Below are experts of layer 5 (counted from 0) of a mixture-of-experts language model. Rows are named router (the router's row for the expert), gate (a neuron's input weights, with its number), up (a neuron's input weights, with its number) and show model dimensions 0-63. Each number is 128 + 24 x the weight over its row's rms, rounded and kept within 0 to 255. Numbers have three digits each.
Before each expert's rows: "comes after" lists some tokens at least twice as common just before its tokens as in all text. This comes from a sample of Wikipedia text that the model never trained on. Tokens count by the router's weight.

# expert 3
comes after: ",", " to", " and", " of", " that", " for"
router:155102109123129099159165111131124122091113088137120109133123142100146101149110130113156140145129151126125127086159149093091115092111111181159108096148110145108124099090121157097106119142129104
gate0:163145094117142082145177108120134114131124158144154111096148152113093123162173210115099112167134122123075119124153159131090108133130094122104123131140097114112101117160141115133124131156114136
up0:180075140103087162183136173152132132143097148092113161088152120137152165129123153076159141127144166142119111107134090113123118130135118118117058149097114114113082135139124131106124138107109137
gate1:153077137111158121131155075120133081101103140121130132080147101113168137117157133171149150110159111102088131121143131098118131122123127148122116138161130103132142104139142140152128149145100136
up1:118166153144145132106083108127099118146111155147127099111102123137099119127131150110139132124137137126150139185141117135149096142158126113130149127108067087176093111146126133156107145100103140
gate2:095096091103115118122143114129122110125120158152092136201106142094125159136106106191131162109143139111102173120157114133185165118131114119092127131136087109159091113083136121138123135125139092
up2:134131131122157100112158128114091131133104157082125152156156142082106132115119135161129153184114132103106155118160155131105132119120108124150116126156187106158091107181147146104128141133078067
gate3:118125136115135095123174169162161119109107119102119139128093144140121117129104135161113146116127091147111140162178109157149145111128121131146144145113121113137115135120118127099146125092164188
up3:161120133078076167141151121057140111083133095103148111120105080114101133130138156180139149133136159117151137150102155147130139091128161093091159139098148128160162128159157084189130121127097152
gate4:121142112133127112098144116125118102120133183104111135141141168087121126116128113117123078114068137101124125124162156137098170133128119108156166136103181138135106113165119085171139126138150087
up4:116130082119137092131180164103124143150133170147134181149145088139147121131112112159130099083175103124171141165139146107126141141134115113098127114127095094139143182098103160131116127131126114
gate5:097129119135101142116114101133121093114143158135133097105127172118114091105115166078157160108101125086119163150119125131112123155125073132179118109105163111108140121090129151165114144149126125
up5:151110120132113157112099154123129169138142143132141101158120113101134138128130096173110128092152126153139103153164136162130144123134117121091152128123103100148116138124102093153134134098151111
gate6:100097152129175106111125155096159107151122164130150144105115093131138136139133116103128111069133109138099186087141150102110150103139093146115132111175122138146098134144172121130135130174114088
up6:100166114096163118169143133159151125119120162138143102134141124155149141209123058138139134097133113130097133134146105136148139096175099127127114134113101158125123128124161148127150160130124110
gate7:121128127130108131167137120148112081145129126160101152110136180178087134113146180108119153153118069090104152103137113131109127127136109106104145144141138099132119164130091098106135143142159168
up7:129151115107144137097130179132138135151151145155143107138115124117073100145134136107083100139083136134145072136105113134183121094117131130117164153192111146118148131112139153099148079077119125
gate8:083142140103105146101099134112147131080126093107106083135127173144140148181113127095118120123130107107163097136151094124145127091138104128106141159096088124122162146159152092121150159084127141
up8:151140122130151164134097123123106130114165094074124128151167106116150139095092108125125156109138124141130134103119135140167130130152081139139132153110162108160108140134134125128111152141159099
gate9:152114138108145150082143126183129140089146142141070147159120106138131144143126154145149142128137066113127124112146126149158102127124105102094096133134120195114101135116130116117087126140117137
up9:133147125172097142112137155122143127130140114110124124120161062146175149101128134141159052106129140128133124116092094132133152099127106126177135154132167134093123151106092103122123183115159141
gate10:118113087127120133125151115105106116140112169142124161148156109122148162142139159113123138092132121111118122141149125119147169196115140118146125094160161114179154112094134160158118139146140120
up10:146103075102113116090152156146125135073151147096139138157082171116105131165154126129143085086102149127142076103132149141115105126097163139116171141109107133078128125171118118154129150122130166
gate11:175085162088140122157140149112095112146126127128102122115134105154163135133151162108103107143128117149108125134111181128115098125127089142089117136101147132092095107136159135127102135160122122
up11:121076141148137141129088131131121102137077072105128104152127137121096108128134184129098146107138120132097121107145119142133073116104098139152111102126096145114166149080138111108124137146114136
gate12:115086112145163114142108125134133103187121136133138123104134136116133133145130138102096189097098138113122110124105165150162143126145116144109139135104140087142103128109124153163114152144126125
up12:153146134137147088128147154081137141122108139123137144102142119115094128129096120145106131164203137098121154124132124123104132158120157133133156122103136110138116151102105142153131128117119148
gate13:109136135128181131124186145154134107152148112140148122101160112125102150147101150130070127081111087151131149179149109117092095123157129140096135101159131103161118132116146122128097107162078147
up13:095102150110153107129087115156160128143122203163131128125144132156118125136134121083149129113107137135158118101085116099143102109132172128073124175158152176117135104166147135097136137104122120
gate14:155149115120095121146137089123131129140142092109090090129128143154117116118121120131127111160110151147095098118095103121102101123099152160090126100140168123138126136110156172110125089135164156
up14:149134114127085125140160079120098149100099115133044096135100165140136118115120103154167141134131124101114112094093131156142117075143149129110139161168112118152142096091162151090127119157167151
gate15:173142152116098120121148126149084100113112163150071141123127169114093119139121144172153125117095174100132142121133120120143154128143190127115135112178095129112130098129141148127117096163117129
up15:106138124172110153127139093107131161126160139104147083123136102112178158090123086092156158126147122173158114093148104129146116115091146128167091117141120165162093156090103131120122140084128146
gate16:112077112126142119091149135120181126098130155169121116152123120088165138128133111100148151073102090121149113129134118103148151121142111114134094115099131118142062134113144132125100125134104103
up16:164151074155103171100169077110107101080082129110112122142094144126155120166090112132134167137079152120136103113117131132118158132143150125111139119152125146135140100107181172180145135125161129
gate17:141150129129177128127136119139135100128111162129100114072112133125070115175120104166082146110124146118143171110154107125126146104147158141146165176125093144132130131161127124161153099148139090
up17:106134149135134168091105116127119110119107176145154108097154123164123155138154124148090128107107107160112126115143169171123151169179142119121130152115106090145089130134101114130110126114104121
gate18:117110110114166114131171124163107107145108143140146143112121124099135156164142181109118139162133127131125117159145103130126156121124123117161135161152088145120127085159172136123118101138118117
up18:125145125141106144106084138153126126162127109182120127086106118114086106056121181111141119161117167131132127126123134121137148116186164131148129121090101122120109157117083114107079145122107148
gate19:136153113116145164087089086118112099121107182094083113142092159098090149183124079136112144149143140122113094115140105144169140140164112125155146126143135135114094115158132114169133110131162129
up19:159134104116149138160120123145093107111138093124095107162120137135145117136123101125167184145154116191096134127134133097178157111159113113119108103152096145146135108106138154129178143175114161
gate20:146140090121122112140139095117133093122106119134103134163116171088135084137130155176124137148124123087101117105148105111146172121147115116156165144158127129095159138119145078116145147150174120
up20:126180099124102147153107139165117119148129200130134116112113096162139143089122158120068116152152160139159147144113115146140090128067148125121099126122141160111118156131121111195102116063106125
gate21:139096145151147107095100106116106171182094119146109082105171086152141113115150151135124159130166136111157137146146102136133092085124133121129122101127149138083071127150091096106107157137143122
up21:108139085171097172174151152128109144129150160130172152152098145115199092148143131110157126128166119134104101155120138118134148111099092145163152135133133098157127159112128131134097110160157124
gate22:116175127111128113097130190124162102100113094142112114144127118084078166145130135104127119108141137109149152128165106152149099085105136123118189149154132139164117097142121092127117074108117156
up22:147108164127117128175111108139109176169115153154110104083115147126169108087142115139154112165099101086088123129146144086140150134115106132145110134086125054136092102119106121104102123108157137
gate23:137098104126181143100161151121162121098130128182122124122146089131112133124083141093118128116133143155105154116090123120112159142139148124127125123122086142114127126113104114128144154121107057
up23:094110136144167148096103102157138150134139138144118095095141082107108111131135129132151127126129149078149115138105137109154102103150137138140122142131119095117049176122126130112101157148130145
gate24:122110174143183073145113081119120084126127138126109157125101153152152135175121142165108103136156130187087095115156088127143178113108149125107159100136087148132130148108154122123116086124123117
up24:144118172120131136132152116123136094141082178120117104132141167145145103123094102160087156136100151120103116122159097097140118165094144114154129121105123140144140143126114170095126150121174100

# expert 0
comes after: " the", " a", " The", "'s", " his", "The"
router:137144100127150121154165092117151147125099181120145160117150137136144164145170127150115107140118132098150123093154116117141146134129147106130127141125121165135138147123148129143165109133133082
gate0:189088101130126143132145107156129110121089138148159146097154115118131113163158121161130081088123176109125123114150105121161118111134157101103133131133121134125157145088129114098118130143128131
up0:103131108142124183075075132092104141163160115125112110172121108171097134134124136127137133103120136147139083118073141163118141117128182143125130111080118137092146106157109120092133125093121132
gate1:115140115152150167119140135111153152123125134096122114118107145103160140121134111115132102121096129125144101140160152132147149119162092085112127145121122103148129124157152126125126131084161116
up1:117142150135131151155145111167161119154113160132122124095160137171092157194181156085149138124121108162093138126150129115142129115134179092135105178122150126141123111145171140138126147131135140
gate2:161108119105108109089144121117135117118101162103106163118081146114130125117125081094119162103130170093114099158152133126124129127156146093159164185119173136157114131137113119099137131135129104
up2:179180096152155174139156085134098146132139151153115106110144117203159142132102159076109106126102109127114159137112147132114124137166128133126073112142101109137104128162099107156094127100128148
gate3:138080136116149174148130102117105151075115085144112105158146103139178128159163129095161170122134126080148130130142080122101108109144084131141121120126151116081126106135110082128109129092147127
up3:135143167114120091092122105116154135143130105139172099136122120156129119114146156157137153129118172100085139137094121116140110125110128120091116101107081112132097146129107127106098101128107181
gate4:155088138139157106115167079115124147141127156116117157126116118122161165164145102122152104084181122113182140064165156120134131124119122108143123185125119126117173139163077101122131142121161109
up4:129145124086088095138112166092169104130155130144113095146105127149125120130146110129159106137121095114114141121136125116161137135094135122161128112103132093140145122127121148153164133161147173
gate5:152101100167159107145147079164118116148092144106123190155091161147130157129116164155133094126115122109173125097132180134096127074154156123130123165083141120122124119145170092098129095098144123
up5:139135116102123154107083121152144092100082114126137145160122126103096125162131144107143143130117103136111122166125141122120134146159145124127136128138097127158132110115132098136145141127115173
gate6:140127100120174126156154096160142126097115133138146090131106129117098129138126102119113154125112154127150109102139136130154161106118194089149196120134176157133133122114117115157125107124165094
up6:120118079173144132123105117126173125138153126138110185071121100124114118141169113174108155143139145137139097127104166144101119127165128091161127096099158127133120130139086128179167136150133115
gate7:114131088143137161098154140119105094123090124086121134091111122103123126157107119131119145125135130112139134083109144118102101108138101121136132177099102122110097138166155079155163150130131152
up7:137103132089153118145119155156123157115132142176157129149182115119114154076158170151157116140079101096122112168123141115115121127155076100113102137116159133126117143099141140122121179133093133
gate8:129112104131152107145171155118155124127092136117126117139140094101158167125153191145107093128104094101097098111152134126104130067131093129115077121138084082109120102102157112120138119137113123
up8:089117116134118129104164112133148137141157152094124137107100156132134103155100122142129113137195163140168120147133079149110116125144082126141102102069109128144130126126129168139088134090123103
gate9:132132119111134128121167134157120147100155108132099080123144107122146166166125129164107136147151140140116107081157124127150119139153145165121109159120131109154098110125116052106141113148141086
up9:143128184104111120133088146140100127132147072121126125150138130127129103128067134152122162148135160137156143164087120142088104100113099133093110122142136117139134100117110132101085147136128159
gate10:074128094130144158089170125158194133096151157121123123128122126114134135178155128112149135119119151110143170119159131129145119157176192113164162127144160143147158131116078104130145143112154110
up10:116129142117148167109174133167104109139106149116105148103114125114151129126176116136129072101133099152155120145128138166151162153167154102100137144089119146134119138127092087122149154116138103
gate11:151083120114177111162132096134139154091110167122114109090112147138174108121158153138127167128119170106150157094130168111125136133134150139117127147129085140118129130107161095161108146095152132
up11:097089131128163157117138097098090096152138156185177086132125098103152103102125133125098112160159152137105121125119180156145123143131169147135154117128125114134143106106141114135170125126131125
gate12:132115128137129147155159128148155109128164131171067132100157095170161134101081095157108161106110104116113137113154129152122161130099134112119135123157141126115158128138109124128103111132152139
up12:173137156118144109100102096090106166082134104126135135068139117092124114066137147138133087124122153148120155132096146102115144173088109139125124139115103119096129156162126102135133086143138131
gate13:159065084102153113123147096143156145118066138125126147149183153118172144133166122116122117115105133088144121127155188146157152136140137114108082171129144133115121112127136136096109119136154113
up13:115115140124098126091121136146139142151148105157174118152148095127166133108135155111092158126111147119178163175101101123124137102083138102105141154153091134117139150123105154126132112132104173
gate14:110101112133183173121136126173148132143080142138124134098154157131139144141158113082112116113116105129172108098161138146137122125145105095074126170124073133083138102151124086162131116118109151
up14:129136132118154193100160153126143144104091139171152169145144150148114094091147090088158112099128099122153133119122116125102112125129149118126112122127123117145125178097101111146129105108123150
gate15:165065138118152180130097122144179110160138151146156064139166156128126145128150185132139126109112114111138116144138082131136141128158163093120140112163116146110142137171132132086109117092163128
up15:108084135134133138133112151123156087130121144148123099174156140105168114110152165156122115102092088074129098128130156120160097140128108106134106111148125088136164148163185140135124124101168091
gate16:137121158137166148144143118141151107129109124093107098123135116108137189123176145102128114096158116145115088159125153132120146084127144136138103161108090134124136148170166120141123101124159118
up16:068152166107130120107107125154101127115102110119074185119149150115138137094125114110139118113134179132138156145135152140159133154145119141133131157107163083115122161127151150117100112122086113
gate17:123113114140117140113144124082114097121129129119115130109134094099138102159169114141107149075117175104138171126109112109105084128090165129161165150104104123093141067098101117140109124140190161
up17:106123132096072148127097154151157124158075110112098092119094164155137159166033114135129137152152144095152153125155113081191122143097133115116132153097087115140154117091115122130091086135169127
gate18:154118099142102130117133094152148122136099119116102122098149169081100135127113110090142119122140151104108116120112118131154117135124126144151134193124126150109114121115139090117138119150169137
up18:172097127138138111131148096120137154111137156153129109123133141119132133102136102163167136101120078112122114174145153112145162135098172138131128134136089145197152160089099141107102157141163128
gate19:117135121127169133150199091162140068120107129122125065118135098145114149155180169132119149088135129140107133136137098136155151129135132113118163144149127126057112155121150148111145140112141116
up19:155124131142075143089156099087117171110152122149136092151165124122167116184105126136092107145110150094111159076135117124129156165157138117109107099093173097095092118125116141156121111128132113
gate20:157091092108153122104130103152121164139102105091117094139128131146161136141154149165111149141090090083110176119134087116117126138121101112120086164122125134079092127103160153094125113101158068
up20:119087098108148193135097159125145148102133115091136133142163163120153115144154111128132115142097122121129154128149089116126092137110151125117113135133088165094138141131139149095142095113129093
gate21:109165129120154156136134102178151140141134110148108130145111100157101142149117131151163121142129174146158139135147116131099161148145161136168099095111163083134129096138081072148125125126122101
up21:171151173129122126130148168152142145077138146141123136159129149159114106149074101142154154089132132110152095126100096134124107165139125107099065095148078118137100111112121171113116172110125139
gate22:143123131131149112115159129137145121142141159110130161085149113132074176161129124120114077139138112158121160141125165124123144100149147113127107155164118112114137153141140128155128132101123111
up22:146129115141120120203122100147130124127121170141148114126145092121152152142121127157138122143140162130141135146150142113094165097154161116136169132120115129179133154113137172157116103167129127
gate23:115107078097119090141171147114136135125143104099129082107152098140114152140127125127122115133103155117118151101096130130129151142165129134133084160149124096126126164099116118111159136110130167
up23:138091126108146116147062098120178128118108143135091105137131179121162121134105105171163087125106123099164099128110111122134114111122086108128137090124075122096177125140130189139132134133117157
gate24:111108108164122168126135107137137117114114109166153112128111171132159123136118158139167150102101128071135121125188171136130114159154157140142101125124084116162169154156161128148121146124156128
up24:086104116151129117136141166174128096134098149120149119148121142183156092112124101135121097066116129124129080107145123139115150146179164178073137142116090145136120179119130101151120081150132137

# expert 6
comes after: " in", " of", " to", " on", " from", " at"
router:134103163057116163087072178129132104095132113113099124158180101084112113125176148122151143114115129121122109146072092123144099118142087135085105162146133150089134125140131119114157131132108164
gate0:122125128131149146102097117127140113114095096146142102096134117116093162144142126121091132071175126153099117115158112126118162081094138124115149135133150130112170093170136142134154121157133154
up0:143148127136087154174085109145076126130143160115113101117103129098128085141164119106127100146094115124098135136101125114134163124128149130141120182151158183101124135167187110118125122096124165
gate1:090103105133104166123138142121117117099135116115150102134097128119131119158081155138118088120125094091106127124138165160140125087101094110091118147096156125146145125071146110124123148112174171
up1:102122150095142155156108137078125107143149122110151115137129150124117154161178092168157148137116104102120121124140083126134131165164123106102131190097136139129105109162141111145181088119129134
gate2:105130131103134120082087139158106122092136121109126147107151151107073123134123112102109142109121138124144101113123139147151142147151127113135127108154092150103082129192100121163173127144123129
up2:100114145107126114125144137110140122132087140146138094099144105116093182140165106103103164122138140108160108120133123160067204120131115142136154161162096100155092093147092112148124114164097163
gate3:162086123120095136125167139191096068122102119134124103137151168116079133101130130147130116150154150073129130152119112170165129155150146101112163129123139110142133169137096148151125166122154089
up3:092123173140134151099133116188125125152142155091112095133147127126181156104139124099079124147164109104125116125138110136122165156158085139123158092179061159138140111148140106096129091115093129
gate4:145074115129171087170141123132165121099096112108096180153104129134142116108134128116144149108138079113099169121211092151150145095120099116113127118152147115120089109106111099149154158144141135
up4:142148160075151147152116088135098112129157155110127093106156144165112162153163101122108110136130163090126143127118121131075117144179109147111123140079131141109137104183152123143128083140120127
gate5:124123149141108155109102170140150111124148107148091108139102154127129113147110104150127125102089094159116115190143095154173124178119126112133083136170114124145137136153163086133111180125132165
up5:123125115103156111136117112171102123123126165148130100090105119175128132096156131120126137114103165103130151095149130137121120140101158140103124129157101157120093141153171122114128123108138102
gate6:157139101138157115118183144141117128095101117127080138119158104088124178116151113143138117092121135124120155161130113128122131091112141131124126166132092148106108147091108109124124131143138181
up6:085119102148153157104094099125142134079123134108147150110119154084163125157116156101127133145123122109114116094121138140166104102108141110118121108109139162096103139113120127108146141128118167
gate7:141133133126089098110127130136132089107142128095155113078128109078092125157096114154104131089148128118156137130107126134136105110082147139149130169180101147110142150129123118179126175106128151
up7:122090144170131079080147071124145155150120106161146151115146135180125168133112134140100125116138125154122155122127101103111146137126175132141116095091122124147104114089136130165150152122147145
gate8:136126141109144139116119121111166133135140063136112124098129139110122126159174181142090146115150121107104154180107102113103141142142139132086093098136115114117163108101150105103122161175128107
up8:120122103142105152150135158139094127137131094168088117100143120166105114120130133163135165124146151103208148126146143136115141119154111126147135164138140134127132136066081125127116100179145118
gate9:102136112113138152117126072160135095183127120084074076119126146174104118120099111105145178149113129108114119123128109134087114149143120131129106137125117147091137148176158142130143143097111123
up9:142117145087130137106092148136108064111137125062120135164095146120097133138115103134177148149095126168108146153143137140115108133123115128166108156107124151086151142161127150111128111119109162
gate10:103114167103160141141108137109130125130142128126132126111110146139157144149173117119143096121139171102117115111116145144121103112160152137093082165167089128091119105155169109134105137133136112
up10:125069150146143158153116105130137132144162157133112122137154107104117127108137131136150136111148118125096127183103168099135147153099169146131156159149085135118111133146124106176099121131131146
gate11:083112133149115122099106131157086113117136120108126105086121113098088144145113137109068156109090113136108143116108081137145108114108099096154160126117126177128117127129154108146136152135137156
up11:085104091083113085147113124091143150090117115128175162087143135115093107140132130098077096116110126138152132142103156143129100096144110105122133062171088121158119079129135121098160119169102107
gate12:096153107122102145143133154155123168127159086128119153108084150122143108110126162121142196122151115133105140079147087154159143139115134119087150122148085142124132093104140135122091133127098118
up12:149109096117111113140120111177089148111129127138091126089140074165145118140124124098121154144173172085179135111110130127089159125125124126157105130097121133126093147142086096181113159149112143
gate13:106119142114122169073126095113120141128144125143103107126156107108107132130139199103117113102125106111102145155124098121113133158149095116132103163151085137146145132101133118069093130191139121
up13:143148122136134101142146128127153129180158136142143123154131160156078130133142108126124124123131124114124135134134163115108152107120131139129148069132163093124159144133120147149098099148120117
gate14:142102111152115096128132122110168137122097137138117131082162122139110146108122126137118150175166145140177176138085106108119165132113119125107106126166142098093104115151129100170104147119154112
up14:117119124111136129131113127125119120113103112116125156154124170128160113139121144133147160156113116139176097122104140127108133188133172129132137161119126076105145165145174131093138039124124122
gate15:114125109095130112148127171169104116127103148111132093139144114069117094137121144150140136106155094136125119117137115157164123145128121115127150174158099120127096087092122107138137159132150155
up15:101084103131089130144123153152118084134126108143129126151124133131150140147121137147145134128143155118180084070110113171132112143167089114160101115108139123084135153119141156156124136108148167
gate16:095126101153124133127129150113143100123167109152124120145138136105102086145109153122137149106105163097156119144110169124101157163167116112111126129127091108109107123094129108097151172139108144
up16:100171132095150131155135124127119089131134106142138079112116101143114167157139144164126107121116100124056103094137124107120125167141162135104097120143116123138112131123183165128108089132160119
gate17:117080134106124151140097138141135103072156113115111147165135130115137099160154114128165127111132118093142089170104138181157132119130096144110083114164127129132149145098120107089126151104122130
up17:148149143120147154136127117100150121162118113134156121094165171153102164113146132123139121100147168142128136108133142103077079163110148143133162154092132126125137114162144108148112090135090130
gate18:122139131129124102125133136135110127121105172077123110150100124123130144161120135119132104148057125132125138065124129147095129103128114155138093133165155150121118081151123105155103134130110110
up18:128143111132152127164206098087146156127110096137127088126095120155166123173132148141116122117179100170091121123127137107130115127142146131120137116158127101135148107130131126124102123155129117
gate19:143122138139134112113129126088124123104125094102125134100161131079179146092154179072116121073131097111122166121098120138103130112104128126073139129120103100128104140143134099140122127154132086
up19:107098161087127117117157143124163119107130092128123115138131127120159139139140141081125116121096091121112153131125118156143129111189084117090112127112142103119153144154184094188121132113131140
gate20:178105084146170154068120117131117120116139091111093087122100135160156121110121142128120150128137100118136153157071133137081133124134109110127110136150111096095147170082143136115131162126157131
up20:129148134085137141140125135137114146134117142086126126189148143118121123141164132125186125170139134103136159172080094139124116126135083113178141152136101116113140102096139145136153132103165146
gate21:108117124106129155134175149145169112094173122116101106131154115079125128130151088093122100105141132122136145154113132115147168151162100120119110119146134118132148130150140121174108112150127137
up21:130084116105074134098127125088126145071111144109112100131110142103110138148121129146098178170145121117162103147128071101140123117144131124155119108126136137120116099166117144096116148135161126
gate22:091099101120129112124128125131110100128146111178095104140137138138094135166104134182111099113113100081138173148134102139094146113147143113124128140086095124109128072114137112148136135133110120
up22:096115151156147113182097108129124151154133146149134156106106123140118110138143084101137123137166127102124160098086129134182142159097155130124137151115154103120125111142120081121111083124122145
gate23:077130128122107150109113125130083121128098121091124113159161159084135104138145144109185089083160113086146115145137149144114123140123136129131138138133136128126101146131095109129113154114132143
up23:131196132168115149101119125146170141168155179158167122146079092156151118135106119142111133157108074166103125176175131138131127157105129132113126071146126092171134128155106094128137109126113141
gate24:138125129142138111109169162120161127114125113121088159106080145073114149118114186108112127096147124117128126142128128124114139124115088125101125147188141100110097102114127112091110122138151104
up24:138111113151130120138110101136109132124122144082162147170161109123123126121135073092130105127124116120154129139110130119116107151186094138147119097104133102125137109184159106192138217118142142

# expert 5
comes after: "\n", " |", ")", " ", "|", " 0"
router:152118119154157119142115095115153139115096127152120108091101132141160129115086173135127114121171129093148090127158112143137125107147122123139143163146088100173110131137169125168140158124122149
gate0:092122115106096079103143139144155128089129137126073122169087128105128088168119120174125152134124102080084119124169111118124172112128153126145122133138097126123107110112126135112122133128114137
up0:137142159118111091159153146141206135088128113121145094111179136142115116070135142115125140111156089109126155136120086115140126107070134118060101120107158150107115139122131127120168095113129112
gate1:114108150136149122129125114165125136155129116115091144160136122097120125118121066129125130121112120154130147126154088116144151086136145119143097086076120121111177148141160125116150135098129135
up1:131149123097095151121104156119110135158103180104131135126100124147123127157156168104111154073139130150087120110117150141125107160078122150143103159152122103143107117125111140108148056137115148
gate2:123092084129137110136113124136145132093081147129099114175106162122126135106162121129152124115131105112141117110116094155180134111129143109100109113130113149110121115103074118142149155132167119
up2:138138116122122108131121151124116138122098162126090127155133138096136126129104161140141113111154112100095101129145129137148154129139128144107118135151099118138113132122094104110137128194162165
gate3:085137184146130143110152089168131137078119157109103119080092116112140110118174168151142156117116141112119142150113118104138146146111153118118162122142123095120094131122144099164108138139135133
up3:113142125093145146089128122130114154090145137130124147132132112101076124137103159147143141114089142084106106083138151117099162153127155140170147125152077128156071139150125166128113151140105140
gate4:117132145121105122084158130196090105158125168151123110113165137116121115111122148129130093064097138114110154175117093142166128107177132090125144122136165115148148111105114109137088101147179178
up4:094111124136103134155206121105130130168096087139130098137164144133120140111142146093145133119118116094120110134110110118082106080165147127112108153126128114140131094092119114131146106159157138
gate5:145172138110155165137172148146111106100091108142097139131120152109135132130141136091087091124131103095113083156110112142118093136171146119119125133103140126088096116106128135140138130125114158
up5:124134120097115124094137134127082093117111185128125109191134150097113150152140122125135142112119116112133136176138118124119075131163140122106159119133120099118122185105099156121140122090112132
gate6:133125149127137109155147084157114098145095124129156092101157137144123132162125095129100132140121126089090115114104148125115113115121107124100122107111161095087118153102147116141082088102158183
up6:160140162166124109158134108147086153162132156118139119137179088107110106161141082132147103115128161160139119117128149100121137153109143145179137116115092121113144162151119096172093129145130120
gate7:119107168115132133150157127121126134146103109138110120116128128147131112132158130143161106103087123134122175104098098121095164115125191146179163149121082153092082126142096125171148140131158120
up7:139128106103117132109111176150137131099138109169105134115103146130167080107104155132127114134213097145123114131124132134121114117117087122112136152114139123123122096110113117102163155100151112
gate8:139129105092110073149130122128148146083138116133096060124108175117126111165086138123124167131122092134104128124130105157153128098174142089124104134142128150113096117096150111158138164110154102
up8:107133136132145126090059122144082126132129138142112139125163115147133129115136109079110075128151142093150119112118170133153133122148101129151171107100129146113114168147121120140109125131133130
gate9:127119123129123173144130128139090124136153177115091149138101153151100137123127080134145147096071130110106125108095152133120118132147124113123119114095156136105077175131147121133114152151139112
up9:132138134119169128121145147131114166110145141144165112103155107131113162113136120129116117127080125111145113098137185141111109120130086129138127114171168158120111165176100122090092156149151113
gate10:138130112088092098107129128147136127107099133109070080096121115109136170175156122150120143149092121116076113123104090157150096140137179123156103119135116090095139137139143110131138123130189124
up10:148090114119183128102134101113099130091103111108138132135131120097118127112163122167140157125115178103123147096125150143100102098113151133126131117119108117133092139113088123156142143123083122
gate11:131142151132103115137139122142131127150155155168094138127137123129096150122145142116105117134152153173119119105157091118146145130130152122126094107081175151111134147193137129081106109085118099
up11:106138162117078131145074115116108168126134166121120142131137124094154067125114110127156154147126110132107123130173141131136133122118085104110122169104146116174109141111160119121152112121138096
gate12:100113152171091119166118167102082118138108115136154160132193080115126167143110122167136115094112132131128100139150088149132129144118166134160117140150122113122110132142107102134116181180114126
up12:128125117132146131130120119134081126136134167102114090171119107116095115127120168099140139089130142062109117121155158122139138138126130121164085089130151085155163180108101136091112110130158149
gate13:087132096103154119106118095150160116127132095162056127135132120128136126136176179121117126122124153093155127127118109148150098117155118122125144139079106121102096163115116085097069147141152107
up13:156155138120169154110168119135170100130148090154124153087130093141129112084129123162085150124126123120127170111093092096107136173124079133114154135123131120150106156114109104125137146092113114
gate14:123120143104131145137131171136164140136145102150099149134088124150122151148144135107095150111152082134096146128128100134136096059158153115136126143105137112117097136168140105124103189126097166
up14:122144133098103082128106159133122157153191174121117145151126108134148177168122142143148091138140146083150122129144113115119116157153136131084122143138155146174139155168097116135116147124109139
gate15:133098164072158137119154119132121126115132133152126110144127134136122167137161151104134106130114150129087159131119120118132119098152148135101164131144138159091130114113084116134125120130128133
up15:130092113159146107092139159117142121111096145111146110121089102104111124111128137158169103078148113135148129112125136120143170102103167137131143118168073166136099112145116141155138162131145164
gate16:143119097108138118125164070146111113138172134140081089119082135094116151133118198129094137108128132096119155118145153139097130115143102115098163137137128099111119122114113151147094127091149074
up16:144113106119136127145139166077177138063116133149095106141157102128160157127128138128150161151171103161150084086140138156132120125141135153117130139151113130128105155144144148162154146139108160
gate17:134147121142157133152130114138123110129108117143139210164119149129178170168155142128097146123137107097169135122109115120163132142134115120106111163149087142136117172149137131151114131139163180
up17:101131119129140126139125109120112133167117145094132176166120103158148105147153100130141090161076087164133162156106143126116080116110102103126125107158132096110126117119150112124122102143084121
gate18:125096121078116125095149128124114106105119159117097123158103109078156122146113163177143094102121066092107110132148131126116143099100148121126136109084099135150106118095109106086179166121137130
up18:115154140135108107122137115130169089101124096137130073139118106142140144122123123128125146127174140136139154101119097122167106160133116141079120119099140116110142174145162164155129098130109116
gate19:132102106152136163082160116145146122141128111135106102105124132117125191139141133092105135057112140126119147142150120127106106124193140112090123135113154096129128146110122152125102148131144152
up19:125119122099103142125133184137139152138145117129108100103099108106141149151134084125132126137114143103121146166097103110163162149150174134095146152143143171120130163129122092116104205102098175
gate20:146096154130102141158167182122141123162159133126135182131169101144164116091149166137134087132141141122101154133101073123126141115103149124119116128121165137121132133131108073146131147113171141
up20:128120133132128150094154122129171112133139155136136100165129149135108104122139119142134161097152134176140137115170138153129116148114123148099138134099162116147129144097107214161154115113097096
gate21:124098129096141118153178112148136131133124098126126116128140136154140167144154158103112142128151128104144124148126104145142131126108130073118098160123120116130137095144188119188125109135156136
up21:117123110131167120137183142126130129169100143120109153134120125126117125166166122090137143088129131117151123133111094138116088154139125118107100143145099142132149111131172144119145130154162130
gate22:125119140149133132131160106125066130079116095126139137086105157128153156134165101149136117107118110092102109091122157160096120096108125121162083126129113091127122085077146092113113128145135107
up22:159118143152101157153139119101123139108126160093131104140156120151094118156141137125149189126120161145118125145148118119094138106113116155146092123169152132159145138134134165119085168134112134
gate23:148134095141110125120112112151107123107120117149136137101121174161094152113129102169156121147090150123120135137159125145135095149136122115094158128153054104151125048189122130166115148139136099
up23:095137083151139135098111135126177099127114106104126126145077142095168089109095144130110147124177072126119125133113167134181111120124131099136146093099136155086144136054156151109151150115132127
gate24:143114109151102111092119106120126066154126145137144143195123126126128134124131103143133128131115115149132130172096157135145105132113172119148155133089116140117098151152147152109118207163130128
up24:107197153146139131156149120102100093124098131137143134131124139135120101147124207104103095102159132088106117137122114135167084126120082124157136142127105111110113078121135114066086128160150152